Experts of a small language model.
Size: 13 layers, width 256, vocabulary 32768, 50.8M parameters.
Training: a variant of SOAP for the experts, 343M tokens.
Below are experts of layer 7 (counted from 0) of a mixture-of-experts language model. Rows are named router (the router's row for the expert) and show model dimensions 0-255. Each number is 128 + 24 x the weight over its row's rms, rounded and kept within 0 to 255.
After each expert's rows: a language model's description of what the expert responds to; "gets" lists some tokens that make up at least twice as much of what it gets as of all text. This comes from a sample of Wikipedia text that the model never trained on. Tokens count by the router's weight.

# expert 47
router [153  99 152  86 161 121 131 113 127 114 133 130 160  95 159  78 131 140 132 137 109  97 143 115 142  91 155 141 158  99 109 143 185 153 122 168 161 138 114 123 151 114 105 106 109 104 150 159 109 148 122 139 151  91 128  78  90 124 148 117 146 129  73 141 135 142 150 122 157 120  87 169 104  93 167 160 115 132 118  81 148 132  99 100 162 121  87 167 115  92 151 142 108 155 149 143 124 121 142 101  98 153 104 106 164 164 138 136 110  97  89 129 146 116 132 140 100 128 107 112 178 115 113 148 151 100  75 101 118 144 135 139 135 152 125 123 101  83 136 130 129 132 115 102 103 161 107 125  92 138  81 170 154 104 117 139 138 133 151 155 120 107 136 148 101 113 104 162 144  97 146 104 145  91 135 116 137 154 119 107 173 109 105 133 142 129 119 148 148 151 154 138  99  81 106 114 107 146  95  79 155 159 168 131 170 143 112 122 108 101 152 123 131 119 115  88 138 150 165 101 136 123 122 108 152 102 142 129 104 119 107 105 171 180 133 110  97  99 122 139 136 126 138 162 157 144  78 138 130 130 144 128 116 128 114 160]
It responds to: The word river or River after "the" in geographic text, plus digits in tables and names like James, Hong.
gets: "\n\n", "3", ". ", "4", "0", "James "

# expert 35
router [160 122 136 127 193 143 139 109  82  68 128 117 124 126 130 107 136 136 135 125 111 122 124  93 103 112 128 130 148 130 105 133 130 153 119 158 140 166 120 109 112  89  67 125 110  92 127 153 111 162 130 158 116 103  77 113 122 141 146 147 114 160 123 116 120 131 157 159 105 140  89 155 150  89 160 147  76 154 126 123 149 162 143  75 140  92 110 131 118 137 133 134 134 143 137 110 135 126 133  89  97 176 135 134 166 151 117 142 111 118 122 168 177 129 127 133 134 146 129  97 165 109  64 130 179 108 106 114 121 131 135 125 162 144 143 141 125 118 172  97 153 146  90 124  74 139 122 113 117 160  90 165 157 176 118 152 132 127 142 120 159 106 138 126  98 103 107 135 151 121 128 110 159 132 148 132 107 113 103 112 122 123  98 142 174 111 107 129 155 197 181 156 116 133 117 140 109 130 134 127 128 161 122 117 125 179 105 122 131 109 163 111 180 126 126 109 139 140 132 128 165 146 101 150 146  72 118 135 112 115 103  94 186 142 121 108 136 141 102 111 111 104 148 167 120 125 107 118  97 159 144 114 138 156 143 115]
It responds to: Articles a, the, an after verbs or commas in ordinary prose, plus word pieces like an in scan, swan, Scanlon.
gets: "a ", "the ", "an ", "The ", "- ", "It "

# expert 50
router [140  87 141 115 183 113 156 105 125 110 128 137 160  77 156  93 140 146 127 148 127 116 151 107 112  98 146 168 147  92  95 144 161 147 118 154 152 143 112 133 149 115 123  92  94 116 135 155 127 161 104 125 159 103 118  94  96 118 171 105 157 150  80 148 130 165 145 132 164 122  96 161 104  91 147 158 112 143 129 106 145 147 102 104 165 116  92 162 133 104 144 138  85 155 149 135 125 144 154 111  94 151 119 112 140 144 150 147 108 100 111 141 141 142 139 130  94 125 101 106 169  91 119 138 170  93  88 105 120 122 168 148 126 133 136 140 102  99 148 121 142 140 105 106  71 153  97 105 116 163 105 170 149 117  99 138 134 121 156 156 141 108 141 137 122  96 119 168 144  96 133 130 149  91 153 124 142 153 116  93 172 103  98 152 138 117 117 143 147 157 142 115 101  92 134 105  91 164 113  70 144 161 176 113 161 136 115 100 111 121 153 105 138 123 115 114 134 160 166 107 132 105 126 107 165  99 148 109 112 119 103 102 141 182 125 113 107 117 102 148 124 108 141 156 159 154  78 155 114 137 144 133 115 133 117 133]
It responds to: Line-start dashes and table cell entries like years and numbers, e.g. 200, 36, in infoboxes, taxonomy Authority lines and score tables.
gets: "\n", "200", "199", "|", "He ", "- "

# expert 42
router [116 108 121  97 144 127 164 131 107 117 139 143 123 100 122  91 179 118 133 133  81 106 143 124 146 104 140 125 104  71  84 171 143 150 112 140 134 135  84 127  97 138 114 122 123 126 149 120 107 170 107 169 194  96 124 101 121  98 138 134 144 159 115 169 103 147 168 170 143 100 128 155 122 130 146 141  95 172 136 124 178 163 110 101 153  94  97 137 142 142 169 151 106 139 122 125 108 165 169 127 138 164  88 126 123 124 129 148 120 111 104 138 117 111 125 132 127 144 119 109 156 113 119 127 141 117  95 134 112 145 142 115 166 124 168 109  90 140 148 107 125 137 102  92 130 165  81 122 113 142 105 135 160 101 109 143 142  74 136 133 188 111 158 143 103  98 132 143 126 105 174 107 125 103 145  97 159 125 112 131 129 105 108 153 142 102 142 123 109 171 157 170 144 115 112 121 117 135 105 122 153 144 119 102 148 135 122 112  75  99 164 132 148  86  71  91 154  92 174 119 148  97 116 121 141  79 178 128 118  99 113 119 139 159 105 132 127 126 126 142  84 125 144 130 139 133  99 148 113 145 161 118 151 140 125 118]
It responds to: Intensifiers and superlatives before adjectives (much younger, most important, highest, better), plus hyphens, word-initial prefixes like un and dis, and and.
gets: "-", "most ", "and ", "more ", "first ", "much "

# expert 23
router [134 107 142 117 133 162 114 130 118 114 124 137 116  95 130 115 148 121 134 123 112 120 146  99 143  93 175 146 154 111 116 128 187 121 118 146 132 140 123  90 164 101 120 108 111 123 136 131 157 173  97 144 154  68 126 102 108 103 143 138 162 149  78 141 135 178 144 140 143  94 126 159  87  84 149 161 113 147 114 123 152 139 135 135 119 125 103 180 129 106 132 170 103 163 134 121  73 150 143 121 104 147 110 132 171 177 136 148 114 109  88 113 126 129 135 135  78 140  98 114 158  62 114 127 167 109  83 114 120 169 123 123 142 129 160 138  99 131 145 113 119 129 127 137  90 130  99 137 104 138 124 135 148 141 134 113 139 138 150 149 133 131 134 123  97  94 132 143 150 126 150 127 118  99 141 159 143 155 100  88 129  97  86 166 169 132 117 114 130 173 145 135 134 112 136  72  83 166 119 107 152 144 144  95 204 118 113 120 122 134 137 131 146 109 118 119 135 142 134 126 113 107 132 119 163 103 142 162 127 111 102  95 165 146 127 108  99 105 114 135 115 101 169 177 149 173  78 166 136 141 124 120  86 117 118 136]
It responds to: Commas after surnames in bibliography lists, table pipes, quotes and "and" in track listings, plus infobox field names like Genre, Released.
gets: "| ", ", ", "(", "\" ", "\"", "- "

# expert 29
router [148  84 155 124 161 123 142 110  95 116 156 125 138 114 166 117 128 173 116 125 123 101 161 120 119 105 128 150 133 106 123 169 154 148 117 153 145 118 128 118 168 114 120 103 104 100 117 138 162 142 115 136 143 106 101  86 141 108 140 107 153 123 123 176 142 136 158 124 159 100  97 157 125 100 168 167  93 130 133 100 121 131 107 120 167 104 105 192  77 103 145 137 104 148 139 110 110 154 147 122 103 164 147 128 137 143 155 150 104  94 114 145 133 114 138 134 117 119  98 102 161 126 128 113 151  63  91 114 105 125 129 123 163 130 155 128 101 115 131 121 131 146 116 111 121 152 110 112 115 146 108 167 187 131  98 152 135 129 170 158 114 112 120 130 133  87 124 135 126  73 133 132 132 107 141 145 109 129  95  88 150 109  99 136 168 134 147 146 176 139 149 132 100  80 145  92  97 166  98  74 176 153 184 119 176 145 124 105  88 109 156 111 169 120 127 113 134 131 144 103 123 113 132 121 163  96 158 148  98  96 125 112 148 154 122 132 111  96 101 131 149 148 125 148 159 178  90 144 131 126 135 107 102 135 118 162]
It responds to: Restrictive or quantifying words before numbers or nouns, such as only, just, every, each, not, plus table cell numbers and closing braces.
gets: "only ", "be ", "to ", "not ", "% ", "|"

# expert 55
router [144 101 141 151 146 160 118  85  87 120 144  88 138  90 168 105 114 134 106 143  94  92 150  90 120 111 168 150 152 104  83 172 157 167 110 139 121 156 105 128 154 138 122 110  85 112 131 137 155 140  74 135 126 108 137 105 108 118 162  98 142 166 119 158 109 131 155 158 172 122 121 171 130 103 133 140 131 153 131 126 125 121 121 121 149 117 115 180 101 111 136 193 107 155 142 120 120 164 122 111 112 138 112 120 182 160 132 167 106 100 127 152 131 117 125 147 114 152  66 123 180 127 124 130 151 103 113  74  74 143 141 127 129 153 155 110  89 132 141 116 125 126  93 135  87 165 120 132 124 131 128 151 128 110 131 117 162 102 147 135 132  90 153 135 125  97 102 167 134 125 147 138 145  84 139 150 124 137 130 109 176 111 121 138 143 112 126 135 160 138 145 166 101 136 105  95 126 135  97 111 116 133 154 102 172 161 123  87 117 111 175 105 168 116 121  72 150 119 134 112 128 114  90 143 150 112 134 130 119 109  97 105 135 151  95 130 108 139 132 154 129 132 138 149 128 149  71 139 138 126 179 127 125 134 164 153]
It responds to: Century prefixes of years such as 199, 201, 202, and en dashes in tennis scores and year ranges like 6–4, 1890–1893.
gets: "200", "201", "–", "202", "199", "198"

# expert 20
router [156  98 120 119 117 134 167 135 103 103 139  99 122 114 158 134 125 152 123 162  97 121 158  98 132 117 125 145 137 142 121 119 158 161 136 134 158 128 114  83 150 100 111 111  88 102 108 122 127 138  96 134 143 100 123 120  85  85 139 142 142 139  90 134  97 126 159 153 132 101  88 151 139 114 126 165  79 110 142 119 115 151 110 128 148  82 105 155 107  71 153 158 131 155 177  91 109 168 146 116 114 146 137 116 133 146 148 128 126 151 103 169 131  90 155 140 110 103 110 120 130  95 106 161 147  82  88 142 125 170 160 140 111 144 174 178 106 140 169 124 171 105 104 117 122 158 101  81 123 150 120 130 138  99 138 151 157 115 127 125 145 107 150 111 113 137  84 127 139 116 120 106 163 106 166 156 127 146 128  92 167 122 105 145 140 112 135 135 125 153 153 131 106 114 157  99 116 152 105 116 120 158 161 134 166 162 137 106 106 113 149 120 162 113  87 101 147 146 182 101 137 101 108 120 158 103 154 129 103  90 100  87 165 169 141 104  95 117 126 165 140 138 129 121 157 142 136 144  91 124 184 107 143 129 147 103]
It responds to: Prepositions and verbs introducing a following noun phrase, mostly of, for, with, plus including, such, shows, contains.
gets: "of ", "for ", "with ", "by ", "to ", "including "

# expert 30
router [125  90 143 104 124 145 128 127  90 124  96 105 129  90 192 107 118 138 106 148 131 100 149  97 133 122 142 121 164 118 120 104 159 156 132 137 123 141 100 112 151 107 104 103 121 148 109 113 127 149  61 150 146 118  69  98  84  94 130 123 180 131 100 142 107 138 144 114 127 127  97 131 132 114 136 167  75 141 151 111 140 133 103 143 129 104 114 132 118 145 152 143 101 172 142  84 113 146 169 103 103 137 119 104 142 147 152 176 117 112  83 143 147 117 182 153  64 124 116 100 155 112 140 142 131 105 101 139  86 143 167 136 155 155 138 134 108 130 123 115 169 139  95 129 102 135 117 124 145 176 134 144 158 147 123 171 136  97 161 128 148  83 132 114 135  90 145 137 155 120 135  99 144 124 122 171 139 176  98 113 136 116 113 137 156 101 131 157 147 165 164 123 104  92 120 111 104 150  88  88 113 149 141 123 168 137 117 136 105 108 134  84 151 112 116 129 125 139 127 107 171  96  92 116 129 116 142 141 106 105 116  82 154 145 162 143 147 117 139 151 167 116 136 133 155 133 116 165 101 169 143 141 118 156 139 160]
It responds to: The preposition of after a person's name naming their outlet or party (Janet Maslin of The New York Times), plus from, by, against.
gets: "of ", "from ", "in ", "by ", "his ", "for "

# expert 5
router [138  73 140 113 175 131 164 111 146 127 112 141 145  78 141 101 141 137 132 131 106 103 127 104 145 110 127 151 153 116 111 149 148 139  98 160 168 123  91 132 168 144 107  96 122  92 141 155 131 158 103 145 172 115 108  89 104 121 173  95 149 141  97 154 124 153 161 151 152  98  98 178 104  87 162 164  97 142 131  91 149 143 111  92 161  97  83 166 140 109 151 174  99 160 150 147 111 131 156 109  99 147 105 109 155 163 151 145 111  90 109 157 154 117 149 141  96 114  83 109 160  89 133 167 176  94  93 115 117 131 148 153 132 139 146 126 114 103 156  97 137 137 103 102  93 133 109 117 107 147 110 152 153 134  99 146 127 132 153 143 124 119 126 161 108 100 113 161 161  95 128 124 140 117 151 121 128 141 125 103 144 109 107 130 143 117 110 149 169 144 157 131  99  89 135  99 109 134 108  91 136 146 173  99 144 134 110 110 117 117 160 112 132 124 115 114 136 149 153 104 116 122 117 105 158 107 141 142 104 100 109 110 157 172 129 121 115  96 110 157 142 102 154 167 177 159 102 146 149 121 167 125 131 136 120 120]
It responds to: Line breaks, section-heading == markers after blank lines, sentence-ending periods and closing quotes or parentheses, and table pipes starting rows.
gets: "\n", "\n\n", ".", "==", ". ", "| "

# expert 7
router [135 120 126  99 155 163 183 117 130  89 114 151 106  72 147 140 167 151 150 147  99 103 211 107 125 116 144 132 152 124 122 125 155 161  86 146 136 149 106  72 132 123 109 123  80 134 107 118 144 151 103 145 162  88 123 122  96  96 150 113 162 136 123 145 122 155 158 153 146 123 122 188 121 102 169 141 144 133 151 116 139 125 134 122 119  90 126 162 118 108 136 152 116 147 117  98 132 153 166  79 108 149 144 124 160 144 120 121 103 119  90 117 152 124 125 188 117 114 114 106 162 115 121 130 125  93 130 146  97 150 178 142 143 144 162 169  83 149 115  89 179 120 107 113 119 157 123  88 115 132 103 134 146 126 115 156 110  98 134 131 153  82 139 133 132 105  98 131 125 105 155 118 127  83 127 138 151 134 129 116 126 125  69 135 149 117 104 164 157 155 137 158 128 124 137 136 115 158 109 125 141 170 155 103 178 127 120 115 121 111 153 102 152  95 134 102 156 110 174  98 127 119 131 107 144  80 116 129 116 117  98 105 160 155 138 112  92 103 103 141 153 119 168 150 149 135  93 136 125 134 161 118 133 126 133 145]
It responds to: Sentence-ending periods, commas, paragraph breaks and clause-linking words in prose, such as which, whom, when, but, and.
gets: ". ", ", ", "\n\n", "and ", "\n", "that "

# expert 53
router [150  76 153 113 145 127 142  98 140  90 116 158 167 125 147 105 122 151 124 155 139 138 139 119 142 110 145 148 104 126 113 127 169 117  77 145 136 131 103 101 162 127  89 113 114  92 102 150 109 129 117 157 152  86  95 132 105 112 151 133 140 134 120 153 104 134 131 156 173 119  96 141 133 100 192 131 112 141 126 120 135 140  78 101 177 107 111 165 143 120 159 167 117 137 131 105 104 148 151 108 107 147 120 122 155 127 176 141 106 119 128 119 177  96 153 158 128 104 100 102 124 101 119 157 158 132  97 117 104 142 124 114 124 118 126 171  99 133 167 103 131 151  99 123 132 130 124 113  98 130 117 134 159 100 135 149 115 114 153 123 160 105 129 172 118 102 155 151 133 136 123 135 181 110 166 160 141 150 104  99 165 103 106 116 178  83 139 148 173 181 139 111 116 108 114 123 105 190  97 159 140 174 144 118 142 140 132 118 109 140 136 119 148  74 137 122 146 121 145 114 128 119 114 110 132 115 161 131 105 109  64  84 138 133 140 113 116 116  80 135 144 123 115 167 147 159 143 139  74 119 151  78 123 154 138 128]
It responds to: Opening quotes and apostrophes, "no", and capitalized word beginnings like Sch, Ex, Br, Nor at the start of names or terms.
gets: "\n", "'", "\"", "no ", "N", "("

# expert 39
router [138 128 165 114 144 146 161 112  89 112 175 103 144 101 136 105 122 140 140 134 137 135 179 106 119  93 178 137 129 106 120 159 146 142 121 107 158 175  73  74 128 108  93  65  84 127 109 163 145 147  99 132 145  95 107 102 128 110 178  97 167 137 123 139  91 138 164 147 159 138  92 168 159 113 148 119 112 102 145 111 127 161  96  98 136 111 112 146 104 119 148 165  69 180 137 145  89 152 152 103 101 127 145 103 141 158 160 150 114 128 126 130 135 110 129 139  91 109 111  93 138 103 123 126 137 109 130 126 121 154 134 153 121 135 163 155 105  97 129 108 144 136  87  76 107 140 136 122 133 154 136 129 145 129 134 147 158 133 129 129 114 116 138 113  83 121 101 177 152 107 130 135 157 115 141 129 130 123 120 119 138 132 113 185 155 107 107 139 134 138 159 129  82 110 162 142  91 123 109 119 131 115 140  94 179 171 118 166  96  85 149  80 133 129 130  76 141 170 149 118 112 111 116 124 127 132 121 159 135 116 103 124 158 137 125 107 120 147 123 151 109  90 102 136 121 126  94 147 112 138 153 134 101 156 148 143]
It responds to: Field labels and their colons or pipes in infoboxes and table headers, such as Draw:, Location:, Date, Candidate, Votes.
gets: "| ", " ", "\n", ": ", "; ", "|"

# expert 46
router [125 108 162 118 154 158 143 127  99 105 129 113 154  93 134  79 122 144 133 168  60 105 158 113 119 126 154 127 140 136 116 166 156 135 124 111 128 178 140  88 141 142  98 118 101 131 117 149 135 137 106 152 134 100 118 121  97  79 144 125 136 145 149 143 108 135 148 166 138  86 132 105 149  74 133 130 107 124 131 101 163 129 115 122 167 117 149 153 135 144 120 140 135 118 111 120  98 144 151  69  68 153 137 150 109 139 148 129 107  89 138 160 131  90 132 144  95 147 117  99 158 124  99 113 140  64 130 146  86 112 138 151 140 134 131 163 116 112 105 125 157 151 124 121  82 147 108 117 133 178 117 179 139 152 154 119 132 118 149 127 114 125 121 127 112 114 126 201 142 122 162 122 151  92 142 130 148 132  82 107 118 109  64 128 129 119 157 161 164 163 138 153 121 149 127 107  86 147  99 118 151 140 146 145 159 133 113 117 111 143 182 112 157 121 122 103 129 128 136 128 165 132  96 102 152  80 144 119 106 122 136  73 170 116 115  92 127 132 137 137 114 137 135 152 156 129 110 159  95 165 121 105 118 158 171 125]
It responds to: Letter pieces inside foreign, often Persian, Ethiopian or Japanese names and words, such as j in Dejagah, og in Coogler, Hajduk.
gets: "- ", "j", "g", "\n", "i", "og"

# expert 28
router [130  97 127 104 134 164 144 102 128 112 115 115 119  99 198 135 169 165 120 176 102  86 166  94 144 123 156 108 152 121 112 133 135 155 118 159 120 150  96 111 143  99 110  98 120 120 149 124 123 132  67 150 151 105 132  99 114  88 123 119 142 167 122 122 110 154 144 141 148 121 104 161 144  98 143 141  87 123 175 110 142 164 107 102 149  93 111 146 122 136 142 135 116 137 143 116 117 159 117 102 120 136 144  96 138 145 138 156 108 102 103 131 177 126 138 161 114 123 116  78 138 120 114 142 137  82 100 131 112 130 173 164 148 129 151 140 111 133 112 105 158 131  91 113 123 160 128 126 132 112 110 144 151 136 120 177 142  70 157 150 143  95 153 129 126 112 120  94 169 121 142  91 153 119 177 123 138 155  44  89 159 131 115 123 144 107 131 145 170 142 162 124  99  95  85 139 113 162  92 115 129 149 179 113 146 135 129 107 129  93 127 105 140 106 153 106 139 116 147  70 119 129 104 114 160 134 131 146 121 109 110 117 164 139 144 147  94  77 123 134 163 100 140 123 158 139 130 149 114 148 152 128 149 116 147  99]
It responds to: Prepositions and conjunctions opening time or place phrases in biographies and histories, such as in, on, during, before, after, until.
gets: "in ", "on ", "In ", "On ", "from ", "at "

# expert 32
router [177 108 142 107 168 175 133 121  88  88 144 135 136  94 139 104 142 163  93 182 134 144 152 104 135  88 180 149 129 116 101 135 115 155 112 120 149 151  81 112 157 119 107  78 130  78 121 113 158 128 105 141 148  94 107  91 110 133 150 111 153 135 113 121 139 163 164 117 169 133 111 156 110 115 124 119  83 140 136 121 121 163 109 128 151 127  85 129 129 115 132 175  81 147 136 141 107 118 146 131 122 118 129  97 141 174 137 131 131 126 119 129 109 102 122 136  91 140  88 127 155 134 104 136 173 132 119 125 123 160 126 137 119 127 131 142 105 144 115  89 123 162 142  96  70 133 147 130 143 146 120 145 122 142 117 119 146 117 137 131 133 139 146 162 117 114  96 141 167  98 139 109 145 130 154 158 159 115 122 104 144 132 104 151 124 104 120 127 135 131 141 141  50 118 110 114 106 137 122 122 170 149 169  63 181 178 105 139  99 121 131  91 155 103 132 143 143 157 155 111  98 108 124 133 163 117 146 170 142 130 102 110 165 150 110 143  84 108 136 127 110  92 145 174 135 141 126 205 131 132 138 109 101 130 138 136]
It responds to: Words in succession boxes and election tables, such as Parliament, Court, Minister, Conservative, United, and the pipe before Succeeded by.
gets: "| ", "|", "United ", ": ", "Court ", "District "

# expert 38
router [136 114 154  88 134 113 158 145 135 111 118 135 180 117 152 117 134 137 127 159 150 131 150 135 124  98 148 185 132  88 100 163 120 141  94 123 124 157  82 123 133 140 114 120  95 125 146 134 107 168 109 135 170 112 120  96 130  93 155 106 151 156  98 131 137 136 161 139 119  90  89 150  99 106 170 153 114 170 123 122 165 157 120 111 159 127 105 149 132  98 140 164  96 173 149 117 128 143 133  94 106 139 103 137 126 189 137 151 112 115 115 149 123 107 136 172  84  94 108 133 139 146 107 160 142  91 128  72 109 118 144 113 123 134 139 154  89 126 146 107 154 146  85 145  66 179 104  83 111 130 132 125 143 140 131 103 134 136 138 164 139 100 152 176 124  91 146 134 150 111 124 118 120  90 159 110 101 142 115 130 186  93  84 126 155 122 124 126 126 147 138 143 118 115 148  95 127 128 110 104 129 150 160  94 156 163 134 122 100  90 140 139 132 122 100 101 156 157 159 131 172 108 118  98 144 104 131 139  92  90 121  88 127 159 116 141 124 138  92 180 130 136 134 158 147 153 125 148  92 139 116 106 131 146 147 130]
It responds to: Infobox values after Genre:, Style: or Kingdom:, such as rock, metal, pop, music, and the commas and colons separating them.
gets: ": ", "- ", "and ", "in ", "; ", "\""

# expert 1
router [137 109 147 105 175 119 142  99 128 107 130 133 172  97 172  95 138 145 135 133 126  96 142 126 145 105 148 156 144 107 104 146 176 148 100 144 171 137  90 136 158 126 104  97 113 105 150 179 127 151  99 130 152  93 138  91  91 117 150 129 147 132  74 142 133 163 168 160 163 127 120 176 115  87 157 171 112 159 131  86 155 150 104 116 167  99  80 162 128 119 135 175  98 149 149 140 134 148 157  98  95 159  99 125 149 166 153 151 120  87  83 147 160 122 143 144 103 121 110 107 171  93 108 144 176 105  96 117 131 117 154 144 138 122 131 120 109 106 144 117 144 137 132 118 110 167 104 122 129 138 101 149 182 132 118 133 152 108 171 152 133 120 142 146 126  99  99 164 144 116 155 117 147 101 154 125 139 152 121 114 149 114 108 126 140 116 118 144 150 148 143 132 112  83 128 106  98 150 119  97 144 155 168  98 169 150 135 106 114 102 151 113 153 135 121 121 131 158 149 102 131 130 123 110 159 117 133 152 105 120 119  88 148 176 108 122 110  97 108 152 140 104 149 155 181 168  99 149 139 137 145 128 124 123 133 140]
It responds to: Pipe separators and commas between values in tables and lists, such as scores, seasons, dates (January 11, 1958), route numbers.
gets: "| ", "\n", "1 ", "1", "October ", "7 "

# expert 15
router [143  65 154 108 169 116 164 105 129 126 117 129 164  98 154 101 134 144 134 146 121 106 132 121 140  97 149 150 152 105  96 153 178 162 116 169 164 118 111 120 162 112 126  89 113  99 139 150 115 156 116 127 156  83 131  89  79 103 145 110 166 145  91 153 143 142 141 133 149 114 107 169 115  79 161 159 126 128 135  96 158 137 115 103 156 113  98 162 129 105 133 137 121 153 149 131 121 146 145 110  87 176 105 108 143 160 162 145 110  86 107 140 145 123 129 127 107 113  89 102 171 108 120 144 159  95  84 121 113 138 144 142 132 139 138 131  97 102 139 138 130 148  95 118  80 150  89 145 112 158  99 165 152 125 107 143 131 113 174 139 123 107 143 130 111 102 126 150 158 100 137 121 137 104 162 111 138 154 129 104 177  96  87 139 157 120 106 137 144 133 160 133  87  96 133 106  98 159 106  73 159 149 177 102 140 143 109  79 123 108 164 113 132 112 100 111 129 141 155 116 113 122 112 109 141 115 135 114 116 104 112  91 150 167 128 132 108 112 109 145 131  95 137 173 157 164  93 150 136 127 152 108 128 125 122 137]
It responds to: Digit pieces and codes inside tables and coordinates, such as scores, IDs, country codes like ENG or POL, and occasional prose nouns.
gets: "3", "6", "1", "5", ",", " "

# expert 62
router [ 95 100 164  99 146 135 159 121  89 111 162 139 129 102 157 104 109 156 102 181 125  97 148 121 107 112 171 162 106 107 103 117 120 127  93 133  89 148 123 118 147 127 127 114 100 101 145 120 136 146 105 125 154 118 130 113 105  79 143 125 131 164 141 139  92 166 144 171 155  85 101 131 123  93 137 132 111 137 142 106 139 177  79 112 136 119 122 138 117 148 121 129 100 133 154 123 108 158 134 102 119 135 127 110 130 140 175 157 105  99 125 143 159 112 115 156 118 140 112 109 163 132 125 142 145 121 128 101  66 175 134 145 155 115 158 159 126 147 173 138 154 154 119 139 117 145 120 119 124 178 143 118 128 154 104 155 124 119 138 168 133 143 166 166  89 109 141 137 173 107 122  81 143 131 109 154 138 169 111 127 148  81 111 145 131 110 108 111 141 126 146 151 121 100 104  99  96 155 121 150 144 134 119 118 151 138  80 108  96 127 198  95 137  94 118 121 169  93 110 107 118  97 113 151 116 107 154 166 110 125  90 135 144 143 128 125 107 142 109 134 133 107 159 174 155 117  87 126  89 186 141 116 123 140 176  94]
It responds to: Word pieces after hyphens or in Romance-language names, such as de, del, du, l, and -to- in end-to-end, 2-for-5.
gets: "d", "n", "l", "en", "-", "e"

# expert 40
router [145  96 123 110 132 173 161 146 123  90 157 125 138 101 159 135 126 164 147 157 120 131 165 133 128  99 149 157 120 120 101 138 128 114 107 135 151 154 103 115 141 107  98  79 123  90 142 119 149 151 107 125 147  61 123 110 118 130 170 115 134 175 107 132 129 157 160 136 113 127  93 178 145 112 133 133 109 162 159 137 118 186 139 107 144 113 102 126 115 106 140 167 113 156 126 125 113 119 158 105 101 156 119 116 179 178 152 128 119 138 122 152 135  88 132 172  90 142  99 140 139 153  97 139 128 112 118  70 114 130 135 134 123 135 148 162 112 113 106  94 113 149 105  93  53 154 109 111 121 139 121 100 132 141 116 162 126 161 143 150 107 116 149 135 113 102  84 130 166  99 134  89 125 118 150 146 142 123  92  91 151 125 101 179 157 112 161 113 150 153 124 139  42 115 127  69  92 128 118 114 116 140 167 100 127 171 126 140 116 112 142 109 169 117  97 103 135 138 150 116 148 118 119 116 149 121 163 165 143 136 138  95 148 142 127 118 116 133 108 146 149  99 148 144 142 141 121 105 112 140 132 101 114 145 160 150]
It responds to: Colons, pipes and dashes after field labels in infoboxes, taxoboxes and lists, such as Sovereign state:, OMIM:, Phylum, Animalia.
gets: ": ", "| ", "- ", "; ", "/ ", "): "

# expert 26
router [138  89 159 107 180 110 159 109 117 106 133 132 153  82 151  79 140 136 128 122 112 118 144 112 142  84 157 167 137 119  87 140 161 160 106 154 146 134 106 122 141 125 118  95 103  96 130 150 120 168  97 143 177 112 105  90  79 112 166 101 152 134  81 131 115 161 143 145 151 125 110 168 105  87 152 169 129 132 153  80 155 120 123 105 160 115  95 158 117 107 149 159  94 152 161 144 125 130 148 107 106 158 123 113 143 148 151 137 130  93 100 121 150 120 125 135  87 121  87 105 171  99 120 150 164  95  92 101 113 127 141 138 137 140 143 124  99 113 129 121 144 137 106 108 109 149  92 125 123 164 111 156 144 124  98 159 144 115 177 153 116 109 155 140 111 112 109 148 151 121 124 101 126  99 141 123 106 162 107 103 157 111  96 137 160 140 104 141 159 147 125 129  87  91 134 110 103 156 104  68 162 147 193 119 156 146 121  96 116 123 153 107 142 126 125 108 118 152 150 107 120 125 122  99 135 108 155 107 103 115 111  89 145 161 127 119 111 102 119 172 122 108 117 166 163 147  90 158 111 124 152 124 124 131 123 154]
It responds to: Separators in tracklists, name lists and tables, like pipe cells, commas between names, dashes, % cells and line breaks.
gets: "| ", ".", "% ", "\n", ", ", "- "

# expert 13
router [140 123 175 124 135 117 158  93  88 127 124 138 155 105 129 130 148 152 103 124  94 131 144 103  98 134 159 142  94 113  98 124 131 139 114 135 129 143  59 123 153 129 101 125 135 106 132 144 119 174 119 118 126 123 124  66 107 120 127  98 132 145 131 132 113 119 150 154 143 127 112 162 132 142 158 173 130 153 101 119 147 120  87  99 150 107 118 163 130 114 142 172 105 145 155 103 103 131 146 122 112 161 153 117 129 143 155 156 104 137  96 130 140 105 137 106  90 139 121 131 130 136 112 153 177 118 111 112 112 137 138 141 146 142 131 152 126 133 116 133 152 124 149  89  80 168 139 107 118 133 147 110 133 126 144 147 116 107 156 148 155 104 131 156  94 109 129 121 132 103 170 125 150 111 110  96 106 128  71 103 160 120  93 109 126 112 124 179 133 155 151 188  80 134 167 126 121 126 101 135 133 178 141  97 152 157 113 120 131 119 142 102 173 112 136 118 161 156 136  88 163  88 119 140 150 120 148 141 119  99 102  85 168 197  96 160  87  59 115 186  98 103 145 136 154 153 132 130 134 156 156  94 105 121 138 102]
It responds to: Opening words of article leads, list items and infobox fields, such as List of, Personal information, Full name:, a member of.
gets: "\n\n", "a ", "of ", "List ", ": ", "an "

# expert 49
router [139 108 156 117 164 117 162 107 106 120 122 131 179  98 143  86 149 124 139 130 127 104 132 105 141  94 143 159 140 105  91 150 167 156 118 159 168 111 100 129 160 135 119  98 124 109 150 169 122 158 108 140 153 108 119  85  79 119 155  92 166 157  70 146 136 168 151 158 169  96  97 162  90  89 166 153 109 127 126  98 133 156 107  86 163 122  87 165 111 120 131 137 114 153 156 149 127 128 160  93 104 176 108 110 157 160 141 152 101  94 120 134 132 133 124 137  91 131 106 104 160  97 121 153 176  86 107  98 127 144 130 137 146 148 151 116 108 109 154 112 145 146 111 103 113 143  80 117 112 137 106 146 150 130 114 160 140 135 164 154 140 107 144 150 114 115  98 164 148 108 133 113 138 108 149 120 156 141 134  95 153 115  93 138 141 120 109 154 153 132 152 124 107  83 124 117  99 141 107  74 139 158 176 103 165 139 100  95 124 138 168 103 144 116 128 103 130 134 153 106 115 112 121 110 148 106 147 107 112 104 110 102 151 167 149 121 112 122 126 145 128 101 138 157 160 161  77 145 114 137 136 121 118 132 118 156]
It responds to: Word endings of Latin species names and foreign surnames (um, ensis, ov, ae), plus values and separators in score or results lists.
gets: "| ", " ", "\n", "\" ", "200", "4 "